{"d_expert": 32, "d_shared_expert": 64, "activation": "gelu", "balance_loss": 0.00303, "router_z_loss": 0.001, "router_bias": true, "init_std_router": 0.0259, "vocab_size": 32768, "norm": "layernorm", "norm_eps": 1e-05, "tie_embeddings": "early", "lr": 0.00144, "beta2": 0.95, "batch_tokens": 65536, "dataset": "wikipedia_en"}
Below are experts of layer 7 (counted from 0) of a mixture-of-experts language model. Rows are named router (the router's row for the expert), up (a neuron's input weights, with its number) and show model dimensions 0-223. Each number is 128 + 24 x the weight over its row's rms, rounded and kept within 0 to 255. Numbers have three digits each.
After each expert's rows: "comes after" lists some tokens at least twice as common just before its tokens as in all text. This comes from a sample of Wikipedia text that the model never trained on. Tokens count by the router's weight.

# expert 49
router:128123099104138120112143121122144111136154136153063073156118170120165142164116135100180114141118139153156141143142156130149120154102127090119087159162114101114146140094098169164084131111115122124126136129091130147144109112125120121139135116093076136185117139129114142141105181108121098102167109107142153114102112172131124090085107137170184131116161119117150103159175143132129078127095174084146119165113078122129132164115126125132135098100143118127131126151068111123123111156171097092115141124114144122122102169153142135114115110096118154109147131138146142157132120179141112143114104098117142146117144099139061103129122122138139096109114135170148146120144113116135135113132
up0:074122133114130102175114122135137126127133174159116113160142134085096140118173161115140144127151139137106103141121090134100098129154135101105147119124161059144132078127131111133139132094103125146149129144132135162117142179131133156089127084122163131094104149115138139111182142141109130188082144122148142146089145151117126129112135103143130138160127095137111122120160109107112107118110151099127109148131100124186129103135138137132109149182123109085121113130119139110136079158146128124127122143136137148081122116155119075186137168207130145117083127155135113117153095122148140104137129137125117145075154127139129163148136095126119141094105082111091140162103130118121136093095
comes after: " the", " a", " of", " and", " is", " are"

# expert 80
router:130113099150100149113098174108149163115149175130142056151098138097125117164123136112136130103109142120150139187135145170129135118132150093129116167124154096094119142130079139123102147126155111126118148129143126158170103116138118149134096153111127115164099102144080147130132142103126109135137093090194146157117120145118128122131070091141157165124132133120142137129165144147137140089107154115123107138116114120081121129115163134129132064092105085143144133137107105129117099133167097106143142155125158142110097118135137097157135114104134122105123130132137102124143133113077121174089115108124156118077167103164113103133129097122158095090114098107131146148098091121161166145168
up2:135127133164102098123121129142103159153154131117146144173108138106145102115137119130122150145128137153116102139149163091174107128102129123112155166127120126140098165147103167159143153144119185184142121128097142131130105125103100149106160147103101124143141121117069114127136123121129142158112086103140134140103116132154143131134150055152117114184134136131143123126085121148113137087123140139170075146099111131112095142178163137100126107159148137128112102117177096117082134103094121122122108164142097133068101117151132109113099148139165111140096128076122128138124095163136133097130180087115103127097143152155113115137124121101074128158157143098146133102136142166140164126102
comes after: " the", " his", " a", "'s", " The", " her"

# expert 222
router:163090123141108130117128153112145147146159148143153104193140140061155167132106117122176108152124154175164108173100131128126143145122122108125126133135107128067140137121078124132083142112135139125147150121133108110171090122124136135148070129092121120160101144110119176123126174123128139119136110100176132128082142132107138096106108125158167130124142110077153125162167145132165118106090166112104105162092111133086141125112130130135127112151124109138135117150091103132126108123159098101127137129144163172115099137152133108130117083136147155095107101136126151126148123151130116156125120116138166167100140122130097122105130093125132092087070143138150105145109079133149130132182
up0:135130166148127099113110125163137124132149142152138178165125109083127135084167125152045130129104136141115154114168133129121122131164130151125166123113129154149150106133137146108100145152146147111156107163138155174127122116116127141147115143141136125127105129077144083130113107133149105185091081100149123141144109158112120079103169132128101134132146144103119130135119100125148089149153150156141088183080141137141162118136140098121124106118125141120127106116150168139146168133101113113146119137133141168102106165122097113109129097116150110143145103092107133066132091132111116140118128126126120132126144094139091110157127143125086118165133174076151125067131068167115112111103
comes after: " a", " the", " and", " The", "'s", " his"

# expert 114
router:095123091144137147110134142114157125124154143132115129141114115139154108114110112099118132152132145122098135134121184124152131149126152116095087116125100117104097184101136146179133150102129126111143118128131118120130087093122087117084146154097089131144067163083109172107106142112115124122160126107133143144099119129111095100124118086150130074094133123132180174140098138133158137110151125151108134151119081122129181130148112107164163081105125113156139131155105105109122115137148090105111134166138124139122127190172147124161132139095118190121169135116110128115162146149084143147119147118172140111132180095123077109126133143113136084142110136158117134095131110095105144133148
up0:150151154126145190132123149164148142128119153115126118107127138127149114139068152085142145187134139106141125138135146140054104156130135135097125110126118100134103143079116122181131130137151083047122139121121134149161142173105149138116125082115138115136132136107141122151137140152162126149059127122200131118112086167112120123095089115115141149103138123143121140128142151113168129141136148149163116123149136066155156130111106143132126149150116130124147114105118112157116134128115126129139055136118145125130088109136124137164142117117130124136162181112186109095164160116110152133132143121098121123136109119094118140140165167138101141081102124123138123088132119113140118085114
comes after: " \"", " a", " the", " and", " The", "'s"

# expert 121
router:149128100162093117108150144152135160136156151137095145153115167148153124156120155123163089135137139139136160159055151154114170133114120110118103147163137131134128125104070136109092188103168128088118117070119153081148136085144098120110097177110084144173102130111119136153120115093134108090138111132139143105116122139083109103103132130117186119157139120129205143117135125144152129111105138088125130158105110122125162143130143153129156128102138083148134110106124120141112150143129117118143124149110163145152122132146126107129067097121150129113143127142102074143118123182139142131125129123133154082096147121128129121093088159111125129077105156156134132101115135121144125142134
up0:141081107130130142125196155127137146095166097148118137113104130142113130125139103129156136147137145135112143073104123116085173115132115133095205120113132151145120087127127106098107122158119129112148150095137095136131149122149137130102150157146087172118079125194149139131121114107113093168144121154129096124156099111086160142166083112129139127143141118142158130107145109155107168172124108157152136127135047085139104153151119117133121125140133092132143095143126109112114112121114131115148147147088145156133132129098135136106140161118165153113137153139107143149112111102108138128156103139096150158124083116110139123150127135134109122119132111092104110144150127053178108175110
comes after: " |", ".", " (", " $", " −", " +"

# expert 153
router:138150100133110154115124162099131129141134119110135098142092136100132140165099177099117131135167143135122103173102137154151177148085139134109133130140113077103107143131109138130115139138181136091164077118124170067148081131107102142129097130103103164143117145079104125132153157126122106121137088089120133148097082147120136105102121125146132082138138086091170121110140147143130121131124123137121140117092125110110109135091147145194146109125124099117170133149125111135127071152141127127115160138123137182105098164123175135142107126127123122120145135134126119143156083134134146149143142087137168111112150071184108111122107163125115132099113130132169088105074130132146134134121
up0:073149122117148109145131122107089115134125127148150099108162133075159152174136092104148132123146148143115111084102140117116159120104100148150167142122119131120125134122132167147139135135083130085125142132163168154066157142069146147132124137153152113159113133108127109123161104089147136125147085150116072127102137125172154117116107118101085091147132151192138128104136179138114163137109134151155124174128137112097102133098124099098100132138099139118128141144087093112146107146170147104111149146121149155110167093121101144125133153150113115114139100142115131132117105169154104170157085131134114142078129110106115149130112095144157125114173120096133176120137152119125156111109
comes after: " United", ",", " in", " the", " South", " of"

# expert 115
router:137119124120126140120124140100154117150145146116141094178136142094132116154134123074144136150129142150143157136072132174146136148104141101121136160141137111078142109069113169153092147137142090102174058144125138101173107131110118112126100107127133120159132130105101157141120109107142131117160119113125119202128122167140127111081129107166160122139131092093141151151128134151142097124082147105102145108119144111120118107119129132165165100142109126125184132149133122148074064144126114118126132141091140140109095117149154092158090109112122145112134107123137098110147130188125173117133157117160153129126123065114109098117151166095126133131099146130144126100103150110133145143158
up0:155130145127135107175114143088082147117110116106124128086061074114090120123141154140127138146127125191093102130156129116091118095148125115159120085136117166118136108092174122151189147133158107137124125138165162147171123159140125125126123156135170144115145121161147163123092125157122102154085097121165098098133163121138152097127109108143089138118162130126114107136127106149117163140142097093102116128092143144125140132113143113132132154138104138139155135104137136126119122133134117130102141152126084179147108127145118131146142185139131084159085127115144108129137129155111134176124142118084090115113104097149152206194122125139107137135150132101106125124083139126111136127121
comes after: " the", " West", " North", " United", " South", " New"

# expert 170
router:113122104146118142113121108128154124178144114144131117141090113141163118120101106105143099069157125114137146131100155145136160124098135127109116146115140134123098165131142155153111176104164130110167101129087159087152129083077133089100120120139161161151096172096133131150089133116142137098160087111121124153134126137111150094137123106133131148147139125125166116152112121145139143121111113108120065195108093108113136141119129130122126130085130115148185111115126133177142100135129089120192150160077131115129127168118148134138084132123154110109137135150103120153141073139138158108127139082127170127096115121148108122082074128124177108150152150161140116135118097133155145152119
up0:114099115140125127152088142089167092150124121127117134134145131131066155161124168121172118098122160112137157101149090091107133123157135108075109137139173130101119152121151143143118104145140143161098127125099130168148098085133142116149115137158172176116125104115154156130092110121127129116118114126122160169128119127136165123165148087161112116132127131129135112102113150109135176162091129130173082182127096125148097137105109144137134128140114119158171121121106162142121092107121175088108066177144100111137166182106125172130152131122146103124093106145152102091164113154072100133140137123115151113122102149147107122134127144151156101111145127156142118135155103127145122114126
comes after: " 1", " W", "|", " medal", " 2", " 3"

# expert 171
router:158125099176078147105163153133141184125145149152110158171119146129197116130129145127138065108132152154152145151096148144126172138107113120091098135151109084132103146127058136169101124117161107093126145089077159081137146073141130096117123146118098126131147148094112166137128136128126136097159124115140139131104100139100109110099122113107143117107129144122187151125126128147176118117131160100107148148105124109149176166125102157165137145101129098144108132145146129125099144183147096093148121129136168149093126129128147136132099125108143132105146097125117090127142109156150143133116122126138119093138144117136124124081099136090116122097110167159138117091115127119143149132154
up0:110087143125132188126131164128104135107127127117145136151136127067140138128140105095145124088156114111104174110129115114119140129162112123106123110116151123132082116152132144167156200148137132099128094144156133116126124135128117169141086154146136136095136149125092172108088123131115132147087146143130151117135100141190103158146100153142137141134136129131150125114104149092065145097074155160075125127062166141091094103141130135165090126132101091122183115130098154098118105156104101083147155134118147150122121116134123106141134132128132149123094123129170127129149098138140133152109129129151131137123088100159139146083091154102142148116128144123108125085142145100168145103140
comes after: ":", " $", " |", "/", "|", " Top"

# expert 242
router:120120128104107158111144143127167111112145142155079076146088134120117091132094154117117127156121150140160178133138144165157140130084166111130110171142095100085115128074107168172114164108103119122170111122109139105175093118115101142132148127098129145133085146103120099149142184103127109112108117116153137112106134141109138148114125139168151145116138142078149144165148138120154125117138152109107127142095094112125141134116152091151144124125107116174140121113109110137137141154138081141113124150131135137098149113104156124136128096101120162165150120091086139146152110174157134147115120087125148131090135130127050095136079144114147090126105167167152138089129115128137164150141
up0:117133144105139178130157110091133107133126150127125128165123155144140104144087189144116115151123064130108152154145137117143152057155123120096129094121129133113126085133121193143123168127113138134098117125116166144155108115122114139150146118121137126110097133143129091126131173132107168067097131141107151130100144144147119110117145143125130136138139086156147133101119158153107137144081170127092108157154147122097123112100104132110122135115108117123124099096089124166150146124153139101082091105139087173124144139102150096134127124112145141170144127141146151180205116141160120159136148078121134109135161134128134161128114105130134059077087146136122125126116150134129145141131
comes after: "-", " the", " a", " National", " of", " as"

# expert 215
router:147123100116150132103117162114127148133130139160132118163093129112109119120107136147159099079101159120106132159128152164139127115112119098118128162143140120115142146113077141107138171123175111130126118124136147111162109129141116127129101129091124146141130144110089161123136151085145119136120117106177153100095129156125152120103116116160129125168161128118143130127153143126136119141084121110110084167149064135065124112093163117138155091107103070149134115119117118152124104118170110093153156185116138187154127120136134085154101113133141122110115117174126114154192129108103135161099154088127167104105155106137093093108118094114172107091079143134130107096146107142135141157137
up2:076186157129123115118170150151092106128131153118095103161123122137147107120128163132101142096104160145140129155134088103126125125111126132139097104122137105106132129124120157153128141156115141162109097123132134094152111144113145107129112147100151120144092126101115154186115120155150135130097124095117138132155147149144120116130100096141123136138141125131166085103135112127114146149073130135093104173159140161130125129088120130179164087129117154102117161116116135162125115160180137128187104164122114142130128096047146122159154102134158119125131129143164085154191083115098131139151186128118082123142157113123142089099102131122115110120086157116140104094130115122127140110092
comes after: " |", "|", "-", " Full", " Binomial", " Prime"

# expert 162
router:158131078146102142105148178109148108104141172173087127147100155120154108135138181083144129127124143152150135146137131127135130130104129106103116125137120093101141184072068126144136157117137088095134116070125133075180128139157128130144115131115114150126129164110109140137114182132122108115155094110167134145153111139117132138110119147135168130117133120088181136138154143129163121131122139083116146145110128104136123149108165145155143123111117103102141107159115095138081133140142117139145130114111159148155105158164148114125055122112147154132136107105160095168169141132134140178141153136175129132113155115148115114133133159132119104106102140144160074112109132102103146164143
up0:133128136164142162098161119090161169169135165151109113112113113099133097135115130141166089116122174137119133166097150138137157124098176109130088115129125131150092160133112150122099159127139101109141091140137146150160097097107096101110091145092086159146128135107104164156125165103151103124147116135191153165125129124101098068122151123137124115148136121125135149165117144132160124103143141068101073152114112128084160143138144147146143125115133127141151089147109127119130112141151103111106153142136170135111116154175146103145116112095141148094138139142118116144133109141116125117071174109148122124108174096109135132084134122112149066091117119157124125090131085122147116124110
comes after: " in", ",", " In", "In", " from", " ("

# expert 212
router:151161101130109145093151162145118110109141131159094122143089125122093102115145145076130130116132160143143126162134146137118160119112145130126156145161112114147121147106086125127140203092172137117119119092089125094152118120141090112121107174086115148148099128093145157148092122129146134131165120121132177132107121138121097117101101075139125143124155150149152145105129131147135088099113169097062124204110105139126175116129146106118116126087128111161192127132082130130137100153177101094109127131136108161135090142156162114114097105131115147116101135125110138142133140143122147166140137138114135140119144133162070109098099113117130084144142150141134090130126137100157156129139
up0:167135135100173132108180103121112140126096133141137097111167112113138135128140163149106129125136118116131119159117114138105078119145127124170148110121134141114140076131114131116127118111156155118158142163133088117125072134109161122127110103103152126049183149144121150093143160121124157179076149110166147154161141127160158118145097138101132129121119160147099119106109134121118143168134100177074136071137116147107089132184153130134146095107149134135156160131112123125115098155150103163126078118142106112108078163124120142092138118131124113168136176152091121125116118085088121158146137102144124101133126123125107116118151093136150123155127091156121142118129155146111136118165
comes after: "|", "\n", " km", " s", " was", "-"